config = dict(
    n_layer=14,
    d_model=256,
    n_experts=32,
    routed_scale=1.0,
    balance_loss=0.00275,
    balance_bias=False,
    norm='rmsnorm',
    norm_eps=1e-06,
    optimizer='adamw',
    beta2=0.98,
    seq_len=1024,
    steps=7266,
    dataset='wikipedia_en',
)
Below are experts of layer 11 (counted from 0) of a mixture-of-experts language model. Rows are named router (the router's row for the expert), gate (a neuron's input weights, with its number), up (a neuron's input weights, with its number), down (a neuron's output weights, with its number) and show model dimensions 0-127. Each number is 200 + 30 x the weight over its row's rms, rounded and kept within 0 to 999.
After each expert's rows: "comes after" lists some tokens at least twice as common just before its tokens as in all text; "comes before" lists some tokens at least twice as common just after its tokens as in all text. This comes from a sample of Wikipedia text that the model never trained on. Tokens count by the router's weight.

# expert 10
router,219,223,243,234,231,178,212,189,239,156,174,192,247,159,208,251,183,224,257,139,229,211,194,196,185,128,169,243,212,228,204,220,249,196,219,200,187,211,187,176,215,235,220,228,159,167,242,120,221,242,187,163,167,237,192,229,237,218,209,209,230,188,183,194,217,235,240,169,199,182,222,166,198,184,149,190,180,222,199,191,244,182,229,206,230,231,176,215,243,172,237,183,167,206,196,195,206,234,183,221,216,198,173,236,247,197,190,166,190,168,215,188,146,243,142,191,175,163,221,246,166,179,224,207,171,212,234,163
gate0,180,192,202,161,236,198,144,194,178,182,162,137,194,165,194,168,200,215,213,237,156,178,208,225,184,187,200,204,194,192,244,172,215,189,243,192,206,232,232,206,197,196,143,173,182,200,216,176,145,217,182,208,189,237,213,204,202,219,237,162,207,158,170,195,188,235,219,211,176,192,260,209,170,207,182,213,241,144,194,201,164,167,232,217,210,196,182,178,156,233,207,188,212,229,229,221,187,146,210,198,199,209,183,212,193,271,211,199,187,199,178,172,205,223,236,209,231,231,229,178,180,214,218,188,189,219,184,276
up0,230,178,244,200,222,221,202,234,170,123,222,188,257,191,215,237,200,201,210,249,232,227,240,200,203,221,177,165,168,203,159,175,211,181,167,172,223,228,206,219,121,176,223,215,213,244,216,194,212,181,217,220,197,235,209,194,237,168,192,235,134,201,194,236,247,225,206,243,217,130,205,201,188,199,227,193,202,250,217,213,188,260,252,203,169,190,200,260,238,205,142,167,193,216,234,201,177,187,164,209,198,214,196,263,194,176,214,216,236,173,236,288,190,246,192,168,147,195,201,235,181,207,187,200,210,215,200,165
down0,216,189,168,167,192,262,155,215,177,229,214,143,197,145,202,198,189,182,256,182,218,186,222,206,222,156,223,215,183,203,179,191,190,186,203,184,218,208,202,243,193,241,245,196,202,201,140,175,220,262,183,209,172,208,218,213,187,178,158,198,253,185,143,232,219,198,194,188,229,195,216,196,236,214,217,175,195,233,202,212,251,198,224,209,236,210,240,251,229,181,178,263,213,178,202,166,254,204,178,134,129,219,183,211,226,186,199,213,222,253,234,269,191,249,192,170,219,196,176,227,196,180,279,196,211,220,183,193
gate1,236,242,204,217,206,240,238,161,170,186,195,151,198,162,189,155,205,236,178,206,188,207,171,188,157,164,205,154,225,226,214,200,253,183,231,171,203,279,168,201,223,189,212,215,196,173,207,229,175,144,182,196,215,195,194,243,191,200,141,179,191,234,215,158,193,237,186,138,200,239,170,168,226,194,230,246,225,192,185,186,161,167,204,211,198,233,237,153,138,210,189,147,184,175,216,258,143,245,254,194,174,152,189,190,167,238,229,222,246,196,228,202,202,190,223,189,220,153,162,210,219,165,170,175,183,198,185,262
up1,249,179,206,160,177,201,188,175,211,195,172,180,222,155,171,215,194,237,218,243,169,190,150,182,220,203,193,224,237,192,178,181,168,176,211,199,196,204,165,203,153,204,183,216,207,181,234,195,197,202,208,201,219,213,201,172,149,121,259,206,263,205,167,180,177,208,212,246,248,233,214,178,142,194,205,278,151,216,208,243,222,209,238,243,179,179,159,153,202,223,220,209,200,240,160,165,198,243,193,192,226,105,193,190,268,217,230,204,132,204,209,234,181,229,172,238,253,211,180,192,147,257,166,200,208,195,216,114
down1,160,204,244,198,146,219,219,235,163,231,180,199,211,251,181,195,189,145,221,191,169,200,247,188,250,221,179,212,203,189,243,231,206,134,170,262,167,264,202,200,189,205,199,181,249,209,208,228,184,205,225,199,231,181,222,217,200,167,218,239,199,206,227,213,217,182,253,224,218,246,192,201,210,195,211,203,227,216,224,176,159,253,222,265,167,208,244,194,210,176,130,171,206,189,161,190,246,208,161,203,195,179,149,252,181,170,145,223,218,202,211,245,170,171,190,199,198,191,178,174,178,177,189,203,249,207,172,236
gate2,131,208,225,196,204,248,193,198,233,190,200,152,231,206,227,191,225,115,182,216,241,182,176,174,210,176,218,144,199,205,229,165,211,248,200,175,199,221,199,252,179,202,182,205,195,238,199,212,207,200,180,187,226,171,192,177,144,176,262,203,106,191,216,191,214,204,231,195,202,193,237,231,261,267,172,194,147,201,210,152,203,152,213,228,170,216,200,135,223,198,239,175,220,174,213,231,199,194,241,232,158,180,196,208,233,222,228,182,229,198,186,185,168,201,258,212,257,192,185,163,179,239,161,108,229,208,185,235
up2,191,212,209,253,170,246,250,150,186,207,194,241,191,187,217,196,158,178,233,235,225,203,198,150,218,187,169,115,187,188,172,171,225,217,215,205,175,247,188,209,178,210,169,225,229,233,204,202,161,192,184,224,148,185,192,203,179,201,239,196,144,160,239,188,248,191,170,236,207,228,192,198,157,171,191,247,216,248,193,136,175,153,212,172,170,184,183,159,164,212,233,176,207,167,223,239,167,171,228,232,219,166,190,200,238,205,211,212,173,162,209,228,213,169,206,254,201,134,190,185,208,184,153,199,229,150,203,169
down2,260,189,188,182,175,264,163,148,254,209,192,190,176,128,186,236,239,222,195,208,197,183,193,214,151,268,214,158,202,183,225,183,209,199,222,196,180,233,126,173,234,177,199,215,239,184,185,184,198,199,237,195,153,236,186,195,169,165,179,185,210,195,237,199,205,196,183,250,177,188,172,177,192,202,187,226,161,241,218,236,210,190,262,189,270,182,219,187,197,187,208,199,188,196,185,194,212,191,193,168,222,218,179,191,203,224,196,225,155,243,192,178,239,221,209,182,190,179,178,177,185,143,192,211,217,172,212,230
comes after: " |", ",", " ", "|", "6", ";"
comes before: "3", "2", "1", "4", "0", "6"

# expert 13
router,218,186,177,228,281,178,188,217,226,189,218,232,169,191,189,234,163,197,166,155,202,175,208,181,183,236,153,224,168,225,191,216,185,195,186,216,268,232,229,195,196,182,193,205,246,228,245,213,200,201,146,212,211,210,213,269,217,217,143,253,190,208,179,186,214,267,226,178,256,189,196,205,189,176,183,231,196,219,213,196,182,205,200,258,230,237,225,141,142,232,207,218,175,243,174,165,184,220,173,203,186,223,196,186,233,172,214,173,224,228,159,210,165,220,175,196,147,190,174,188,189,167,175,149,194,147,189,252
gate0,240,219,216,235,218,130,202,180,214,266,181,274,219,191,242,163,229,173,210,169,198,234,205,207,183,196,174,195,209,188,151,260,195,244,174,203,186,238,225,231,173,243,241,213,243,176,223,212,234,243,200,216,178,204,179,211,190,161,189,210,198,244,221,190,189,189,156,273,284,143,154,188,191,187,221,200,202,236,222,215,205,204,200,210,147,186,179,140,190,215,176,195,205,246,227,250,158,187,217,152,187,273,186,197,177,212,210,202,189,171,244,147,232,176,226,174,195,202,228,204,170,209,224,176,225,208,221,211
up0,155,228,172,259,199,218,225,154,178,184,206,193,224,187,217,151,230,180,199,208,227,191,185,185,195,244,155,216,214,202,203,207,227,229,236,204,214,240,213,213,175,210,200,208,171,223,165,191,195,165,183,217,220,172,111,178,215,175,161,165,216,190,187,244,215,241,190,156,184,216,179,261,197,206,144,184,113,154,227,234,169,201,199,205,188,220,162,198,203,182,156,190,248,233,178,181,212,208,231,178,177,216,243,211,205,211,230,198,188,168,184,220,243,173,209,147,155,197,249,126,156,226,174,169,234,184,181,173
down0,186,239,174,204,182,230,224,211,177,182,207,203,193,198,177,192,172,182,218,189,210,211,281,186,199,239,214,218,179,178,154,191,217,203,217,226,156,170,179,211,248,169,245,244,260,203,213,182,203,198,215,157,243,192,204,193,214,161,206,258,190,208,250,226,193,146,192,240,225,200,160,133,258,191,233,149,223,233,161,213,243,212,178,153,207,134,190,215,173,265,248,171,219,189,219,199,186,244,193,186,194,226,184,203,146,230,166,212,189,224,221,252,207,207,158,234,251,254,209,229,184,230,226,193,275,222,199,233
gate1,224,189,195,201,212,176,175,207,210,213,257,192,184,193,188,246,197,169,173,220,208,151,224,212,175,189,238,192,180,238,222,176,197,213,207,198,207,213,187,224,198,196,226,156,152,143,150,218,179,187,225,205,232,267,197,191,224,155,213,156,200,193,172,242,214,183,224,132,168,177,228,256,155,165,198,193,249,138,103,223,126,260,220,210,171,164,221,206,228,232,137,195,216,210,213,212,225,229,229,201,245,180,295,174,236,219,184,200,175,206,147,183,240,189,188,205,200,189,188,210,214,161,202,216,171,227,214,170
up1,217,211,219,244,223,168,182,216,230,191,271,159,208,187,196,217,220,224,210,234,189,216,181,212,199,171,203,209,206,217,260,239,238,215,217,168,181,177,200,219,219,230,166,182,157,180,224,191,230,222,189,196,217,233,208,156,175,231,168,181,200,226,208,184,161,225,247,165,236,189,211,196,176,234,205,230,108,166,257,184,173,226,221,182,138,247,176,160,163,224,188,167,178,190,195,237,199,258,231,200,181,229,216,187,122,193,242,163,181,192,215,198,212,172,182,216,235,181,246,238,200,178,176,181,212,207,183,228
down1,207,169,191,174,261,195,228,163,189,241,231,201,156,213,186,202,172,139,145,183,135,214,211,227,184,217,197,155,208,142,190,222,199,205,208,240,228,202,203,201,137,167,223,197,155,148,224,216,204,232,164,173,233,230,183,254,207,200,234,257,178,201,209,197,232,147,234,192,193,154,195,209,159,161,189,254,209,211,177,176,160,263,227,236,205,172,169,238,228,241,205,256,196,222,196,220,220,209,178,202,225,217,242,193,184,212,138,131,211,202,206,211,197,216,187,188,200,204,218,195,191,220,170,249,116,209,206,224
gate2,201,230,184,231,171,211,216,213,194,232,198,162,230,228,185,216,199,165,218,170,164,150,208,236,178,158,188,275,243,248,180,215,192,202,201,225,216,211,170,203,180,177,234,205,177,199,183,230,141,201,246,186,269,209,223,234,207,121,229,199,271,134,198,191,177,235,210,234,208,228,218,236,204,196,248,144,221,179,195,216,152,196,175,204,188,216,194,201,186,211,209,194,221,196,207,207,177,175,137,166,225,181,236,193,279,217,177,191,175,216,223,214,246,186,196,216,174,288,193,135,276,205,225,212,188,171,223,235
up2,200,184,198,185,228,204,183,180,227,245,198,187,166,173,218,221,204,186,187,209,229,250,129,182,124,161,208,159,148,213,199,193,215,155,211,190,173,200,211,233,201,183,228,239,154,162,213,159,192,223,181,246,199,210,237,166,218,211,204,215,194,231,197,252,198,206,238,167,238,212,180,223,196,182,165,177,182,197,114,207,189,266,200,202,171,147,261,182,209,262,166,208,225,219,256,150,182,233,216,192,196,213,192,182,193,213,225,271,186,175,236,216,210,257,189,186,216,181,202,241,165,182,199,261,193,262,176,149
down2,144,235,152,187,203,144,218,241,149,176,211,214,174,232,204,180,188,225,237,221,231,197,268,186,228,241,203,182,173,184,188,199,166,215,250,166,198,181,228,249,256,202,177,128,242,196,276,144,220,189,241,223,231,192,198,269,219,178,243,188,190,160,236,199,212,223,179,169,176,179,203,177,173,190,235,186,214,161,240,222,209,183,234,254,220,145,193,179,263,248,187,249,244,214,213,172,238,210,211,184,208,211,229,205,188,230,202,189,257,196,198,200,196,180,211,217,163,192,208,232,223,209,194,193,243,191,166,197
comes after: "19", "20", " (", "18", "(", "–"
comes before: ")", ")\n", "),", ").", "–", ")\n\n"

# expert 22
router,176,224,196,252,214,230,225,165,200,248,176,211,195,143,153,213,156,152,231,252,183,179,245,163,157,191,203,202,236,185,221,195,124,223,192,231,179,198,221,189,216,166,232,186,206,145,195,232,218,204,201,218,194,168,191,195,248,234,231,161,225,181,163,198,176,200,156,211,217,140,155,186,144,197,173,199,138,221,250,173,227,266,229,205,240,156,209,203,216,186,178,233,233,218,206,217,233,160,181,234,186,218,166,212,190,234,201,211,198,165,263,173,170,200,222,202,195,204,233,225,193,170,189,196,193,223,122,204
gate0,181,192,163,188,190,231,249,244,168,202,124,216,207,186,230,203,237,180,187,191,157,210,242,203,201,147,187,215,238,185,183,187,167,232,223,167,201,217,208,146,169,191,240,201,168,211,282,203,220,203,220,274,203,220,235,251,189,206,222,236,191,206,178,210,169,179,168,247,165,184,193,182,267,227,290,172,206,162,168,193,212,195,199,193,170,211,170,240,197,222,173,195,143,186,187,238,148,162,205,233,228,210,229,203,277,207,176,235,244,215,177,167,208,210,155,208,247,227,199,181,225,235,178,172,223,167,184,182
up0,215,182,202,212,229,212,171,184,185,165,201,168,264,178,177,224,131,237,225,182,216,155,211,202,214,210,198,204,208,154,181,228,220,174,172,186,203,244,194,204,220,147,188,205,206,167,169,215,216,196,201,176,176,190,197,161,218,214,201,191,202,177,223,161,211,185,231,215,200,258,197,183,166,132,159,227,225,245,200,212,219,202,158,196,195,156,170,179,182,240,214,181,198,213,136,188,272,236,182,191,207,272,145,199,152,190,251,178,233,210,165,233,133,217,251,204,174,175,169,240,168,153,197,235,181,189,224,172
down0,215,231,226,217,232,230,220,200,242,216,230,219,182,173,187,150,169,178,175,170,171,198,227,188,212,218,245,203,194,168,223,181,202,200,182,231,186,177,181,199,207,201,196,193,228,222,222,222,209,238,193,215,250,177,119,231,214,173,219,184,203,189,229,163,200,229,234,210,212,186,145,201,190,161,207,200,254,238,243,150,235,199,137,182,207,189,137,184,94,159,177,178,198,146,204,202,179,219,208,187,208,194,161,221,211,202,235,213,150,207,192,203,214,192,223,193,158,220,200,156,185,205,230,231,243,182,168,146
gate1,212,255,172,235,251,186,242,235,167,194,164,214,186,214,201,171,212,215,135,207,201,223,209,151,171,215,239,201,225,228,192,221,194,181,232,174,213,163,235,238,216,186,214,168,231,248,204,195,259,199,194,192,227,200,265,269,180,197,204,201,220,248,222,255,181,228,185,235,204,205,176,203,201,222,208,216,211,232,216,168,206,175,194,193,229,166,185,231,181,188,231,202,225,185,228,268,207,118,209,151,228,201,208,196,169,212,220,129,195,214,176,172,277,201,219,192,214,213,234,171,179,242,179,203,213,200,201,207
up1,225,155,220,193,209,219,184,215,234,183,235,223,228,148,205,258,156,140,207,276,170,171,210,271,205,168,151,183,141,174,227,186,190,194,204,211,183,163,274,166,220,185,193,182,183,201,185,168,161,201,168,193,163,182,190,179,222,181,175,216,208,258,215,174,179,208,237,184,231,204,250,234,174,207,195,247,173,170,166,202,197,234,191,264,182,202,202,142,202,235,149,206,174,236,195,145,164,254,187,242,240,183,222,228,183,224,217,180,179,195,258,258,155,178,199,236,148,217,181,216,231,182,230,175,191,191,206,207
down1,188,199,177,153,231,197,197,200,228,213,142,244,187,212,169,166,213,220,192,216,178,171,176,192,240,177,168,143,194,205,173,234,207,186,212,249,185,174,227,206,162,182,157,177,201,198,161,246,195,196,176,224,188,169,181,217,196,175,249,232,189,150,254,203,175,198,174,208,186,221,219,185,223,205,210,192,183,132,193,178,148,208,205,224,237,241,191,161,202,206,172,236,239,189,172,136,190,189,212,222,156,193,174,224,157,207,168,250,200,209,174,192,142,206,217,228,166,230,230,186,201,221,192,160,269,216,177,210
gate2,190,159,205,156,151,215,175,252,210,197,146,222,224,234,216,202,217,205,204,236,201,218,205,169,200,203,169,175,173,188,175,205,133,154,207,173,151,188,210,196,172,206,213,187,205,181,158,193,189,268,234,156,229,197,165,197,160,130,186,189,228,224,178,184,208,240,227,184,200,266,175,219,217,206,158,196,204,218,179,188,193,182,205,172,210,244,226,177,221,190,211,225,183,209,146,250,233,251,164,200,238,159,215,158,242,195,174,219,180,201,190,119,273,130,210,193,139,184,165,186,167,190,171,232,250,177,254,177
up2,209,182,152,190,160,195,199,185,197,189,235,187,197,165,207,218,215,142,197,136,205,213,157,189,207,199,222,218,187,170,202,213,237,191,201,130,158,193,190,188,140,215,214,146,134,205,190,162,198,200,183,169,164,218,237,180,158,203,185,204,199,186,205,234,228,195,180,233,176,179,234,229,242,192,230,152,189,162,137,219,243,226,205,177,195,209,105,180,230,168,175,160,168,187,210,221,198,246,255,198,213,229,194,218,196,222,223,205,157,193,154,166,167,273,175,200,202,212,225,181,261,204,275,207,208,176,168,194
down2,182,192,218,220,209,191,170,208,215,147,190,202,210,198,202,181,241,246,198,172,215,202,165,198,244,142,250,204,194,199,199,157,219,184,157,167,183,237,184,203,203,197,199,161,227,212,180,198,201,225,194,235,161,186,182,220,220,175,97,199,236,203,187,234,220,255,184,174,208,181,213,250,177,199,225,190,221,254,207,192,180,157,194,134,185,199,194,213,212,172,224,233,173,194,202,152,191,147,187,153,247,205,193,253,192,169,223,206,246,244,220,225,177,161,142,234,204,221,187,215,185,168,220,161,69,205,185,193
comes after: ")", "1", "3", "2", "4", "0"
comes before: " ", " +", "00", " −", " \"", " $"

# expert 18
router,206,198,224,216,196,190,226,198,179,151,164,197,240,161,205,212,205,200,233,233,219,274,143,253,181,237,221,187,219,168,241,190,205,183,185,269,259,174,146,163,230,272,197,240,194,175,167,201,177,241,169,199,168,211,187,207,210,223,193,167,208,212,160,208,236,184,146,164,265,157,207,197,211,182,219,188,250,181,205,216,148,200,158,201,207,208,203,158,179,230,149,227,231,163,211,166,199,138,174,181,177,224,214,218,212,229,230,167,156,196,215,195,192,202,223,224,218,217,211,200,190,227,189,285,162,171,178,183
gate0,211,166,182,199,180,216,180,155,218,198,141,189,168,244,164,217,176,144,184,202,141,221,211,209,193,201,183,199,179,166,129,215,173,244,175,216,194,205,265,197,215,190,202,221,242,239,145,246,222,257,186,156,165,203,184,166,199,165,161,194,189,255,194,188,124,209,197,164,244,174,200,195,178,250,232,239,194,241,167,157,139,191,172,246,180,241,224,197,209,167,246,203,165,224,159,227,162,186,176,135,255,153,180,263,193,180,201,159,186,179,217,178,217,199,184,180,187,206,234,158,190,153,250,198,217,207,168,170
up0,211,164,191,207,221,242,174,217,236,202,136,173,185,208,138,218,185,163,167,243,144,226,223,207,171,192,181,160,207,177,152,228,192,256,206,230,236,180,256,163,181,185,197,192,208,267,194,237,198,230,195,155,202,190,208,206,195,200,154,216,197,238,174,154,148,187,171,184,225,194,260,216,201,237,178,247,202,208,247,198,171,227,181,257,159,223,203,154,180,197,206,214,187,223,205,164,187,160,162,142,219,164,180,233,223,207,204,160,188,178,198,191,185,152,200,206,175,202,237,230,181,144,189,207,181,204,184,184
down0,223,189,208,146,219,213,217,220,153,199,223,205,217,223,192,219,173,191,225,249,192,192,186,199,140,239,204,202,228,272,238,159,226,208,165,211,203,172,224,191,211,227,220,244,231,156,202,220,181,119,253,207,158,205,203,244,205,187,168,203,223,208,165,209,232,182,215,227,208,233,199,206,206,165,234,164,203,234,237,193,151,195,191,182,210,175,246,200,229,182,149,214,191,203,220,183,163,164,237,175,248,200,181,174,201,229,200,239,173,189,252,220,219,208,219,152,248,208,200,189,204,161,192,179,136,222,199,179
gate1,210,223,216,201,217,193,179,145,167,198,251,236,219,176,273,247,199,228,134,156,238,168,199,143,166,212,244,206,204,216,195,141,218,192,222,216,172,210,202,228,168,195,202,222,210,199,153,207,207,188,183,247,252,228,228,187,246,231,189,165,188,185,296,157,201,164,193,174,217,210,215,175,139,243,211,212,192,200,187,158,209,263,180,240,177,155,191,177,193,201,247,188,223,193,185,191,257,256,188,192,192,169,188,233,207,223,223,186,165,190,164,214,203,213,250,222,204,177,179,202,204,213,169,180,230,167,230,235
up1,154,155,202,195,221,184,180,169,253,190,217,168,195,229,159,165,195,237,185,213,224,236,183,284,223,221,176,208,132,170,184,238,181,210,193,170,199,177,204,232,178,207,242,188,151,227,223,146,186,201,259,132,167,186,209,216,193,146,216,195,245,176,141,234,210,232,234,221,174,193,148,206,283,204,252,198,185,184,232,224,208,168,170,224,196,204,199,223,176,198,179,180,193,170,149,244,199,199,165,238,226,199,203,166,219,193,196,224,238,126,182,161,227,203,149,182,185,257,235,177,233,242,221,198,210,251,153,190
down1,221,209,226,224,197,200,219,173,136,258,250,172,187,238,199,270,206,236,198,189,266,260,230,249,260,168,195,186,203,248,223,174,165,181,136,219,144,201,230,238,223,220,234,191,146,231,222,270,192,112,230,207,182,167,234,181,209,227,232,176,202,212,211,207,170,228,184,229,192,197,198,237,216,210,197,191,169,137,179,199,177,183,188,199,195,214,212,209,179,219,191,200,212,188,177,250,202,183,195,177,191,205,218,216,210,199,182,273,202,193,194,201,212,228,192,189,182,216,230,193,201,159,199,241,202,154,169,146
gate2,174,193,220,188,177,236,231,184,161,228,218,174,155,212,184,192,145,244,221,273,165,210,214,182,201,233,217,193,214,189,200,187,233,220,213,136,218,174,185,201,144,186,207,194,237,236,256,156,165,164,217,191,227,212,249,233,197,173,207,169,178,173,195,201,172,167,194,236,236,249,212,253,138,180,184,255,208,194,217,228,215,266,224,159,218,174,241,207,143,148,202,173,197,220,203,263,196,137,163,168,216,202,164,247,214,166,215,159,184,186,275,198,234,241,173,193,218,177,204,171,204,187,225,156,224,208,173,216
up2,220,213,176,217,242,196,173,203,226,160,188,242,210,248,240,290,217,165,159,230,206,197,265,212,220,128,204,186,215,247,186,206,184,178,148,208,206,164,253,229,201,181,172,187,213,221,173,190,203,207,194,187,203,163,236,151,157,174,185,193,228,217,209,177,170,252,179,234,186,123,239,202,236,229,218,163,208,216,257,184,219,225,163,171,195,210,234,162,201,204,216,148,171,154,181,232,177,209,171,198,185,205,226,212,165,181,177,163,202,177,197,177,169,210,204,220,184,227,218,138,235,212,218,169,211,182,210,225
down2,188,141,182,227,218,235,164,191,200,207,187,166,141,154,183,145,173,234,241,213,229,183,205,168,214,225,261,244,214,163,192,231,221,180,178,196,201,212,212,154,215,234,202,195,160,179,195,178,164,174,218,224,219,224,198,178,250,220,206,183,199,214,165,183,236,215,143,213,192,246,193,218,233,171,234,197,179,205,180,178,151,198,204,212,198,187,218,161,160,165,224,181,245,224,220,178,193,193,163,200,152,180,160,192,266,196,212,217,222,228,236,190,166,237,187,230,206,159,168,243,191,198,107,193,165,188,169,175
comes after: ",", "s", " well", ")", "ing", "es"
comes before: " the", " was", " a", " he", " and", " but"

# expert 23
router,215,197,224,241,224,248,149,211,191,193,183,172,224,236,155,173,147,216,234,156,199,186,187,206,191,150,206,211,216,168,192,173,210,211,171,218,206,221,213,170,220,239,181,194,180,189,179,197,183,180,195,224,214,219,247,177,230,231,255,184,200,189,181,222,243,223,184,159,188,241,222,170,168,209,215,195,129,177,263,203,231,156,191,194,228,197,203,163,246,196,193,154,238,215,257,174,198,183,142,218,186,182,211,220,211,134,229,213,232,171,188,170,145,213,252,191,278,209,147,158,208,197,221,214,202,211,222,228
gate0,163,133,181,187,238,230,181,195,244,242,190,185,216,231,196,179,214,178,175,181,224,204,259,191,163,210,186,188,248,224,193,187,200,147,176,209,184,127,223,203,147,179,242,210,213,207,153,210,195,210,180,238,224,217,228,210,239,176,232,198,190,178,207,219,216,231,167,187,210,189,206,233,255,238,250,206,203,220,194,140,189,237,203,192,177,218,195,193,137,256,237,202,225,186,186,167,159,218,159,171,237,192,196,219,204,256,178,182,192,180,161,218,210,182,160,164,216,203,222,177,124,189,131,157,200,194,141,198
up0,253,250,225,234,217,200,221,236,208,215,195,208,196,192,191,231,191,218,141,191,181,212,225,157,172,270,225,157,172,171,250,208,194,201,244,190,198,166,160,245,201,187,111,233,228,152,217,240,171,163,152,191,237,234,222,188,222,243,192,268,163,189,205,256,191,185,244,191,157,160,232,238,155,142,200,223,200,193,173,211,200,133,199,210,222,200,179,241,219,239,189,196,181,204,207,163,197,264,181,220,191,222,215,241,174,148,197,203,237,151,192,131,174,222,226,207,200,146,200,148,187,140,218,214,214,171,181,148
down0,146,174,231,205,168,161,232,222,211,224,239,201,219,245,188,214,200,196,197,269,186,206,246,172,157,176,195,193,216,210,246,209,172,194,210,150,193,252,172,210,213,213,158,159,200,182,173,153,168,205,170,236,223,172,192,145,156,218,169,229,153,181,213,216,216,240,203,170,151,205,181,246,176,179,205,173,226,178,242,248,247,156,191,156,237,207,239,229,229,202,207,177,179,175,245,236,147,168,165,176,197,241,248,171,270,182,244,203,272,212,222,197,212,203,178,212,197,206,224,186,197,200,222,159,248,194,245,176
gate1,214,186,160,178,154,190,213,194,212,226,210,190,169,199,238,259,203,177,206,190,159,201,165,195,195,242,139,193,186,207,217,213,211,204,226,184,175,277,171,213,127,161,199,251,205,154,199,115,201,208,179,178,249,159,207,214,189,205,188,146,224,209,207,197,153,143,166,195,200,131,210,183,193,183,175,156,224,177,201,253,191,228,192,148,192,243,217,198,211,225,129,233,195,215,210,188,196,197,185,153,238,210,167,192,223,226,258,188,206,267,222,217,182,203,183,193,201,189,174,202,208,207,200,199,205,213,129,193
up1,194,160,224,238,168,230,208,235,279,192,217,203,150,188,193,184,133,218,174,192,189,214,163,241,180,286,158,198,197,217,187,207,209,183,197,238,189,271,187,232,172,187,186,249,224,213,225,175,137,184,218,192,251,203,208,168,183,207,184,178,190,225,196,208,194,171,152,198,201,160,212,243,182,192,214,206,173,183,209,219,127,235,223,199,221,254,225,223,186,210,202,227,167,212,245,182,195,189,148,171,171,228,149,206,214,197,243,187,199,229,222,246,159,208,194,231,247,186,165,172,166,188,231,172,185,222,197,225
down1,245,133,195,175,174,215,212,189,189,161,194,225,179,220,193,188,213,198,221,205,216,191,218,201,213,175,244,235,221,260,196,170,178,160,264,200,191,250,239,171,211,205,226,161,216,240,214,230,136,178,163,226,220,243,322,160,142,198,213,178,168,186,207,189,224,148,192,245,251,223,188,236,196,221,208,208,182,170,168,217,196,220,206,184,179,219,178,167,198,199,190,180,254,210,187,159,191,222,153,158,207,192,176,204,194,216,207,204,209,204,222,217,158,210,200,194,166,203,199,247,176,209,233,217,219,236,190,98
gate2,220,189,181,201,144,202,225,219,183,193,239,213,217,233,196,152,152,180,284,222,132,246,226,222,133,205,190,217,183,218,222,193,144,281,253,181,240,218,216,204,208,188,183,238,181,218,257,201,195,189,193,172,166,207,179,208,245,161,234,217,150,191,191,179,171,132,194,161,187,210,163,199,203,212,160,183,198,178,194,239,213,186,187,208,184,176,186,229,210,216,144,226,174,133,177,218,220,219,223,205,198,208,196,173,201,197,231,181,230,174,214,224,149,214,203,212,175,186,208,207,154,191,190,219,201,221,195,267
up2,188,226,202,225,174,209,206,192,181,208,173,187,187,256,219,232,219,191,187,192,173,163,173,193,153,163,217,187,185,252,187,220,206,186,226,226,185,156,198,160,168,208,156,202,252,214,166,180,210,230,246,199,232,207,245,222,179,222,188,168,201,220,210,173,277,228,210,241,251,186,193,215,177,185,180,259,188,192,151,178,219,184,262,216,205,149,223,126,159,194,238,216,164,210,226,159,224,179,199,203,165,235,205,233,211,218,233,163,191,203,132,198,222,212,191,178,194,273,153,182,262,200,166,210,179,191,209,188
down2,195,165,197,242,201,199,153,126,213,239,213,151,194,240,145,179,199,184,189,196,180,216,255,224,225,180,196,193,171,248,184,146,280,135,206,211,188,210,211,144,194,192,195,231,213,248,196,170,197,253,222,200,242,200,202,205,197,218,171,174,231,177,165,166,271,180,157,187,182,235,174,202,235,227,215,211,184,214,127,196,234,204,202,222,194,193,288,199,264,267,179,133,178,192,162,215,179,198,154,200,224,216,177,207,205,158,230,216,230,228,191,193,201,162,248,191,190,235,189,155,243,213,175,180,201,210,210,263
comes after: "\n", " |\n", ")\n", ".\n\n", ";\n", "\n\n"
comes before: " ", " D", " C", " In", " B", " P"